Experts of a small language model: vocabulary 16384.
Below are experts of layer 3 (counted from 0) of a mixture-of-experts language model. Rows are named router (the router's row for the expert), down (a neuron's output weights, with its number) and show model dimensions 192-255. Each number is 500 + 25 x the weight over its row's rms, rounded and kept within 0 to 999. Numbers have three digits each.
After each expert's rows: "raises" lists some tokens whose logits its average output raises strongly, later layers aside. This comes from a sample of Wikipedia text that the model never trained on.

# expert 2
router:502530506495495505473482473511499521481474497494521491546538463493480483528499509481473502509496526458471506482472487525534475516502495522435487510525482538468497532519488518518518468491466497
down0:517461525503498495480440522486474518533497498466453504473517509534494488521493469511482520500515532559517534485524474552484470485468500514473486514479544513484496479523504484497472550550486495
down1:497505470503510524502517487547495489525515489451483514525488481499517517545492468548499532489496478497486514543501484503519517488482520539496536454464497503525507481507480508516482491493538519
down2:510523513491518519511490514523470490478525511453530487502480488508486508507510514566522505522500455485509480523505495482493503477489539512465463524502497491481510486508491497478503493452487464
down3:533511503455535557494513520525472480511535497516507499463501531493504532466489496536523513459524491464487474480492527484507492491507511522479516504511467493484506514501474503470495489524493521
down4:493526513534499533486446533472501479486499496524506482502497487520509520485484490526464551468442493522484478505475469513510474516499474523501528530550560506543520512518511483502503538484505478
down5:517515491473556526517500507497512493501526534493488504507495489520550559447506492479514529495505468485538480494533529470480531475519510502513552529537504495494539497505514542466526512488485485
down6:429468540517500501490494486505499475524495486467474479450500522504502493500515473533482504483487527518470506476515502502512473548524461541558483500486552477481484515526457484556479522468465477
down7:512464470461485494485495510498487513505519509523487522452529500489468536538480511460478475505496478521500496435526469512527515484514503492526499498515499498532479497517516486495483534525447483
raises: " of", "ue", "'", ","

# expert 23
router:512514513517498523456484459494489541494509533494498454536480482522463526528483542533514496530481505489497477484469493531502520480516512508506530476533489511489526510526546561522524482478522509
down0:515541498470514496500536515483480470484475529498507493489486511477486501509493512515490535526535434504501444497495482513485477497491488446487513479491494481498538510517484496458516478487511537
down1:497460453496498492520479476483469527519543541497540526538463482487536481465519512490485491481498506540478457491503505480502485474508523476504470506502491508460564517523532482517480470502520489
down2:523497491524478550524531488503486483514509479459480495501513515518539477488475515524506483552498482483513507546523540448500518498542482505511490490510514491530477478494459442531495501476478475
down3:517428465510470526506466479537483524474483543524492529498465495522569498484487478499459474483486482532501507499531485494488487492514538475499505535514503525459536522515502458508504490474537489
down4:512479503496480499572488493511512520514461529548503538493490499508547474510505471489456513430534508522497509497470482508522479454468491510515484492487533505484502508458510512464507518496512490
down5:514503535476497463494487551495525493508495492469516516490487506459481474535526496499528527539499535523487526537459460467489494499504504508512520555460490521509496445508548520475493516482524483
down6:473535465510494461511515510511481541505476504518503479470486486511535504483530505460475523474511437493479515482455518555493479486496501506543473507471485497490482522482481490460453474507506518
down7:468520502501511486475498508499499541484492467491515510515464482567485498489523498493495540525488504487508492458458488499479484440481489526529479496489494519551523508505546507472486522545486508
raises: "art", "eries", "hood"

# expert 6
router:532500501487478499490472480520440547540470498513496473514499457534460529512468527489493509506480537492454519493495517519483466520539504510483488485526465516533513537530519507514483474484516506
down0:479478504483490524470518528475456538500510511511491483520518528516462519511487519474497480516486484479516531503434534492492552501484500497482495533499509509495512518493538536513444539466503475
down1:493533560497494514523492555505556522454475456527493484475580522495483484468522485527528521458533512470504506523503518506505518522501518506477513482501515509498478531521521456487511473466486480
down2:476527472471476493531503497508524511516486532473515514490491513541494480499470463550504491555543488513501516490493496562522503551509565519507506530515504520499513468512458511467538517520471555
down3:491487533529501487479509531489500458514539484518490518487519511514491485499518491494472471442522528526479499516455467518474482527492484534483474487484535485507489552489516501513476530477513476
down4:481519477487475518543470512470520493474490459513556510469489490448481503548452515527543482454529511524491494466515508494485509494503533475542493498505497502532488487519489506501488529489511446
down5:467487490540454467504500490528517548522477546499496511511487465482511451474487479547498483531519478512524508434502497540496496552524556522533533491493497506469514496462499465505558531525479496
down6:479496510495457466472511489470504491519530536530500485542504482510502527501531497501467512510485510507518489431479484504507528552498511498524531536483484461452512492481515512502498552507475460
down7:524516512457501507520514513506519443509530507486496482459481516502500504465492526470557493500508500515470522516511505451536485494512496486484458540491503519490491487515481499483509464538496518
raises: ".\n\n", ",", "'s", " or", "’s"

# expert 5
router:519512512530464539478446483497486566483460500485505489520513476504454525560498505495505500513466534505456558495486516542504465515531539519471512475522450500525527515526505513507506465502490561
down0:471490532458551487498466476482511511486517503469494481507482461511503513492497495527490499516490514514529537531518509508484509513529508500560474501503463516522444483497501505506503544510544491
down1:500531501505511536515560507540458529485498536472524471519489474499497480499505499520437502516512492490493456440470513481511511504491531535498486546477503503501495486495530514526468443522502473
down2:483491499481517509507497501494458455525490504536489515459519518498484532507513462537482529451523535475503496516508464445474495518519506548488513530518526523514499488488512510524458488466435530
down3:503472462489460489501517500496536504470504520494516514517471510492543489491517501535475466485538472491507538489493472514503493487496456483478499477476529479476475471480458472479533478490447534
down4:473481492436553484486484533524527486489501542476505489527519501520514493490483489472490491522534479490476485474534489510467501512511520487507506468515510513523471523489449509497501510532509509
down5:474485465517496454502442520479480501545462485524529463438500521513503530522508453533486505472536510516487484480495459491482503514521537522512511488508532531499490458478511487526452486495464485
down6:524529512499477524494520521510485530506472475504484486520493479514482510445479530482470493519504496488460470470482513474511513507515465513519460524523494519491501531452532537531498513467547479
down7:454485496484519477486450511496475520542494510516504471496492534522509520483497485522496529459525498471503498463529466460469482538537524531486524531513538532478488500480522499497471524483455542
raises: "”", "?", " -", ".)", ":\n", "..."

# expert 13
router:477518561504462541469492478522475527496474500480506497545506453518474487525477555470465521534452543472429513491490467509533492540529498486496517512500474526458510511527508521514527458484498489
down0:536488457470492490501520457497485490497491484475505537521506507461548525501480484507523506516499518533532516517508501510488505494479500529512474496509509542515449524502503504501487468461491521
down1:536477521502497493517488480507506501488519551534484473493509505514460507488505554530477528531513440483554455476463517501505487510560491512503484511499510533496516510501498513494505517454472480
down2:495529509540503463503476511491513486462508501459505492517545521499513535469513465503494498534501458497486451509514475498506501560520515535496448469504515499528484500504549505451475486471481473
down3:494528464450457479471503457462476497490534466463485483458516500537468517544498488492506493475519503509529522537484491496480477479524441474501490517468518495481509483523472511490508504524485511
down4:495531484476505518494524498498520472483481506527476560520431485455471506512518489546479497504473515528498558501506511518460508471518493498494479507547504517516447479485474464494490520503507480
down5:518514503501501488498493523489504478513498520508535513518469515501533505453473517518504470481547496507506485505477529538509490453504480529469473493476469507487511503506514481463504477477541527
down6:513485528546503517534486528490521479505507523521511472533503548510516446501517508475507494471507508448488472479553500482506463476511493481490492507532484496473510516479521525490540513507498492
down7:477508533477498517487493489471488497514493492489487527453536502444503497497490485504486515505517539530522538520504546470431506484569535538494510522514519511514486516489534485536470511522507472
raises: " ", ",", "1"

# expert 31
router:510573557528495517447505507527466510519466536469503470479519475514475511499472539462476527528490518486457496469443492516503480509497488505471486483502487538487508516538536503536483454465484506
down0:476524543493522507514495482487545471479465485472506523517524519501514495549557486523512527503506478509536513472464496474478512487487499495506529538496495515511481522486443467505509460496476498
down1:509511474496538504500483500521525468511487500487519484503474496471517484512493475510561495507525491438523473505515494510474445496532531451491532493517518524531464496536510478474546472505506530
down2:474493525555446509487456531501518530532496515476529536492495497494482487483515485486487497538470495489473480483473527512482504527521486484511489486527530499512499500467492484493490520518506506
down3:530460485522481497488524493477481546501474532512554481538463498502520501502492523441482487517475491510510530500449471477482522522480523534523492508489485482465475510446507520487493462502503477
down4:505488478540485483485537527470466486504565547503476485501486480483512490493487442467502536515508468473509520520492459490494490467484496483483506474478499490501456513473496533532546517524496549
down5:487483508475562477537483505529542497490529515458493476486513503511524498532518497552552474537500499519504480487528514485506493492482484444545515514476490495483489483493455490492517482476514477
down6:466514529468446472496483552488503513484474552514526498522523508505516475461551489516456535510466455500496511491485497550466512527478482507491491514524498502499477525483491470494491499484498507
down7:522494515502474472515501474498456532486498496543500472515516503516519502498447486460460519491492509496493536505513479501502480530511530499505505529464459452441478498478532520482525491517465527
raises: "ts", "ft", "ew", "án", "==", "her"

# expert 0
router:504532511511496504451474464553490489532490493476501464534504465527477515526475540491455510500473508475468519470481485509517499545526480506476468524509456496494513497537521539507499486495505505
down0:507485496477532514439492493497475510509529475522516509526538545505456513479455515492532531507505496478499495486519512520527436467521486507527497505489535492460495518497522483516494519543475504
down1:468519485492495504491498532541527497482501461452506488524531495506493482515520471540494559491467468454463523482517506518500487522478503468454532505462502486512514482489514518465516499499477468
down2:505429501497537518517525485492528515502533541492502479487506528457514483498521511480507477526468504499499480505533494469456463488499501497523513545497476479516511490458526500450455533506503438
down3:518510498454518458571517474484473515508475483538508451488500483518521532516493496536537497499518512480493495495547511491431547507513511476520530485478505520507451479485464501466566484452486492
down4:520497510543471476530462513503500470449525491474510497525489478495497523483494487513497495498532545487481465491453500532486541491470478528519453462532513471498498497449501462517513548538521522
down5:527519508459468496474508486489502493512519494487490512471474484510492490476586464517490481512490481482494481537512532469514550506530506555495530507497534464500484498523472486464474507462496529
down6:554451502501504512465551491497460485519521522543525503493513521470495501508542506444485486479485501505502513462496534478514498493531500518471513538505483471473460530454511474479467485510471483
down7:488482454476513474524541474506525520511539519491481463501504538518501489549508481487535515470461526508503526583533478524517440481512495517519514486498549481515500489507525542481544489516495510
raises: ",", " (", ";", " -", " in", " "

# expert 15
router:519514522501495526457471474515476552513457502453499477506509466512472476521490545467486494550474526498476525481494492517494487507518502532441513499520503514464541529526516517524529535458532514
down0:487493499480505493517491509499485470476497509528483501521497506507496517517479456495453502453499484501516528531515518501495509461451480503481518477471499522550497518547520479535514493537465510
down1:492504449512511530503453508515507473507512484475461522507544506519513510502511506508502473488551469464482459532528545513460468526521503487482528502492482509523529475477486565461495517463493460
down2:493473456555496530543441506489443513463513484529496490494511520492514496487490502504472474476495508504451558504455475498501480548501490476482521486507468520534528511507467507499527498499467517
down3:513425476504509491472508509534502505459524540485466471465521555506496444514517471533521530510490496481513508473482512495484464529508518513490489534506523506502497466498495501560520497484467540
down4:447530530525493468493513470535502460495487506491500525511511491548486492507517482518496524547491495558543464483515526489488521492467495540532492477509481499514474455500485489500460503521468481
down5:487502443469484483495506508452523523505508509508485521469550522478525516527486493526544487492481498516509460507507527482513501487534501515530443475521492451501485546480474481448470507463477499
down6:496496530493473507515460537501538480503521516529511503491503525502533536474471527495505499475523512497491484547499484501488472453516489504536562496461496518540522521488494482481549507505524506
down7:477504498464499543530415546512517476517521481494482493520521489506518543489512502497526492479508501468478528551531519491491478491488514475451533507502501521494480514443515523506474498514528492
raises: ".", ".\n\n", ").\n\n"

# expert 3
router:528530536507503539455449492523521499499448488488493478510515446524483475523474502471470512510501530474495511471510481538512485508514504519496498528508500520506504509541519536543505494487476477
down0:527453455535506495515533494478463502471501474508495524499524500493520528453485458506496520482478516504514496475499479484514503500460471489517448466482512535531508466461490507497487508491499476
down1:487488502508518520506523488487461526479538471520536493486559486476505561517520533500515537526517507480498491503520501486529517509445464500499486477501535537565527472488510476536513509470460494
down2:498477527470530495497481521556490526493520483489478507478488471509496500551525492512533493487478480517540490474501510512539485491484485517490499543525474505480530497507515471540475520481490537
down3:466501515492475524462524525498477514472493542508462465500496549504521531497540466536480515523496490501481514518496531553511544553482503505524502495517510513569518460475461501515513457478504489
down4:486513468472543505505497522502456533513462524498508531522484504502450452500488514488456496514488504528487515501503503515516524563522530538468477471548484488511528502526492483494510508540526485
down5:487497488514464471481464540511542445433518523528455457504491486519488505529509527505458537467528507516531495515528493533489514518505515515502470445506483504480492521527506480476546493500550480
down6:511453513520505496528554491512502542526507479496503480451512500527522521501499495517509476498506497507468515495517501501509519559508450536490475501481490497535517504506544480507450499474485507
down7:510493515483488498474525524521452482455565458522525541499546506504528502481495504497542487521478503533486552485515509496494488506474450471503497523486477533489534490487498483528498517507478535
raises: "ales", "hi", "ı"

# expert 12
router:535508528490473498511479490491460543517499482480535501493523454505468495518487510504461483502463530473496512479466497496540477486505511532499514523517456487467498538496523541502518443488472513
down0:497472515508530529519528514529462511483512492483497470461522508482499507492451481496488506553471508480493519462493497512507501516544488507508480502504459498468501484480505504501518518510435492
down1:513516533530520489528520509497562501540490500534483530488482485454486458507560501523497531503525459520488471480483488470503526491472511486526519489516529504502473497498491522476482486473481514
down2:530493482482473503486514500497523524550487493535534494497515482526474537497516498492544507508503556485471513485501464505493512512472526491474500520478494521482509498471469497555500489481490546
down3:506536493475513479514495526526503505489467534505475482462460491450500510514471529517482468518480531462503515547503467521469506508504523464501542489511551474515518477518532483475522497488515478
down4:529502522513498505523530482525514523467461510468477513530512449504489535460501476502473523489478489487542516476463522460501486502542485510472493480519537519477468541537505514544474507526445489
down5:438463495485519526503510523529501535474477465525436477489500501486519479505486521482518475500522473519485492450563520532455494484511507533510510458516484503508516449496487546483502537473542502
down6:522495487460460499487512532542497489517476498526471519486482539485490496492518532560522513536484499503500491504520507487502468509513451501482528512482500508464540498494489453538479513459481509
down7:462467449471499491507537490515503498484519503531491497484483500541477491453520568532553520506515533515519515453507493494486475522505443549496455489514500523502528489503489454502504550511482496
raises: "cent", "/A", "]", "ways", "’s"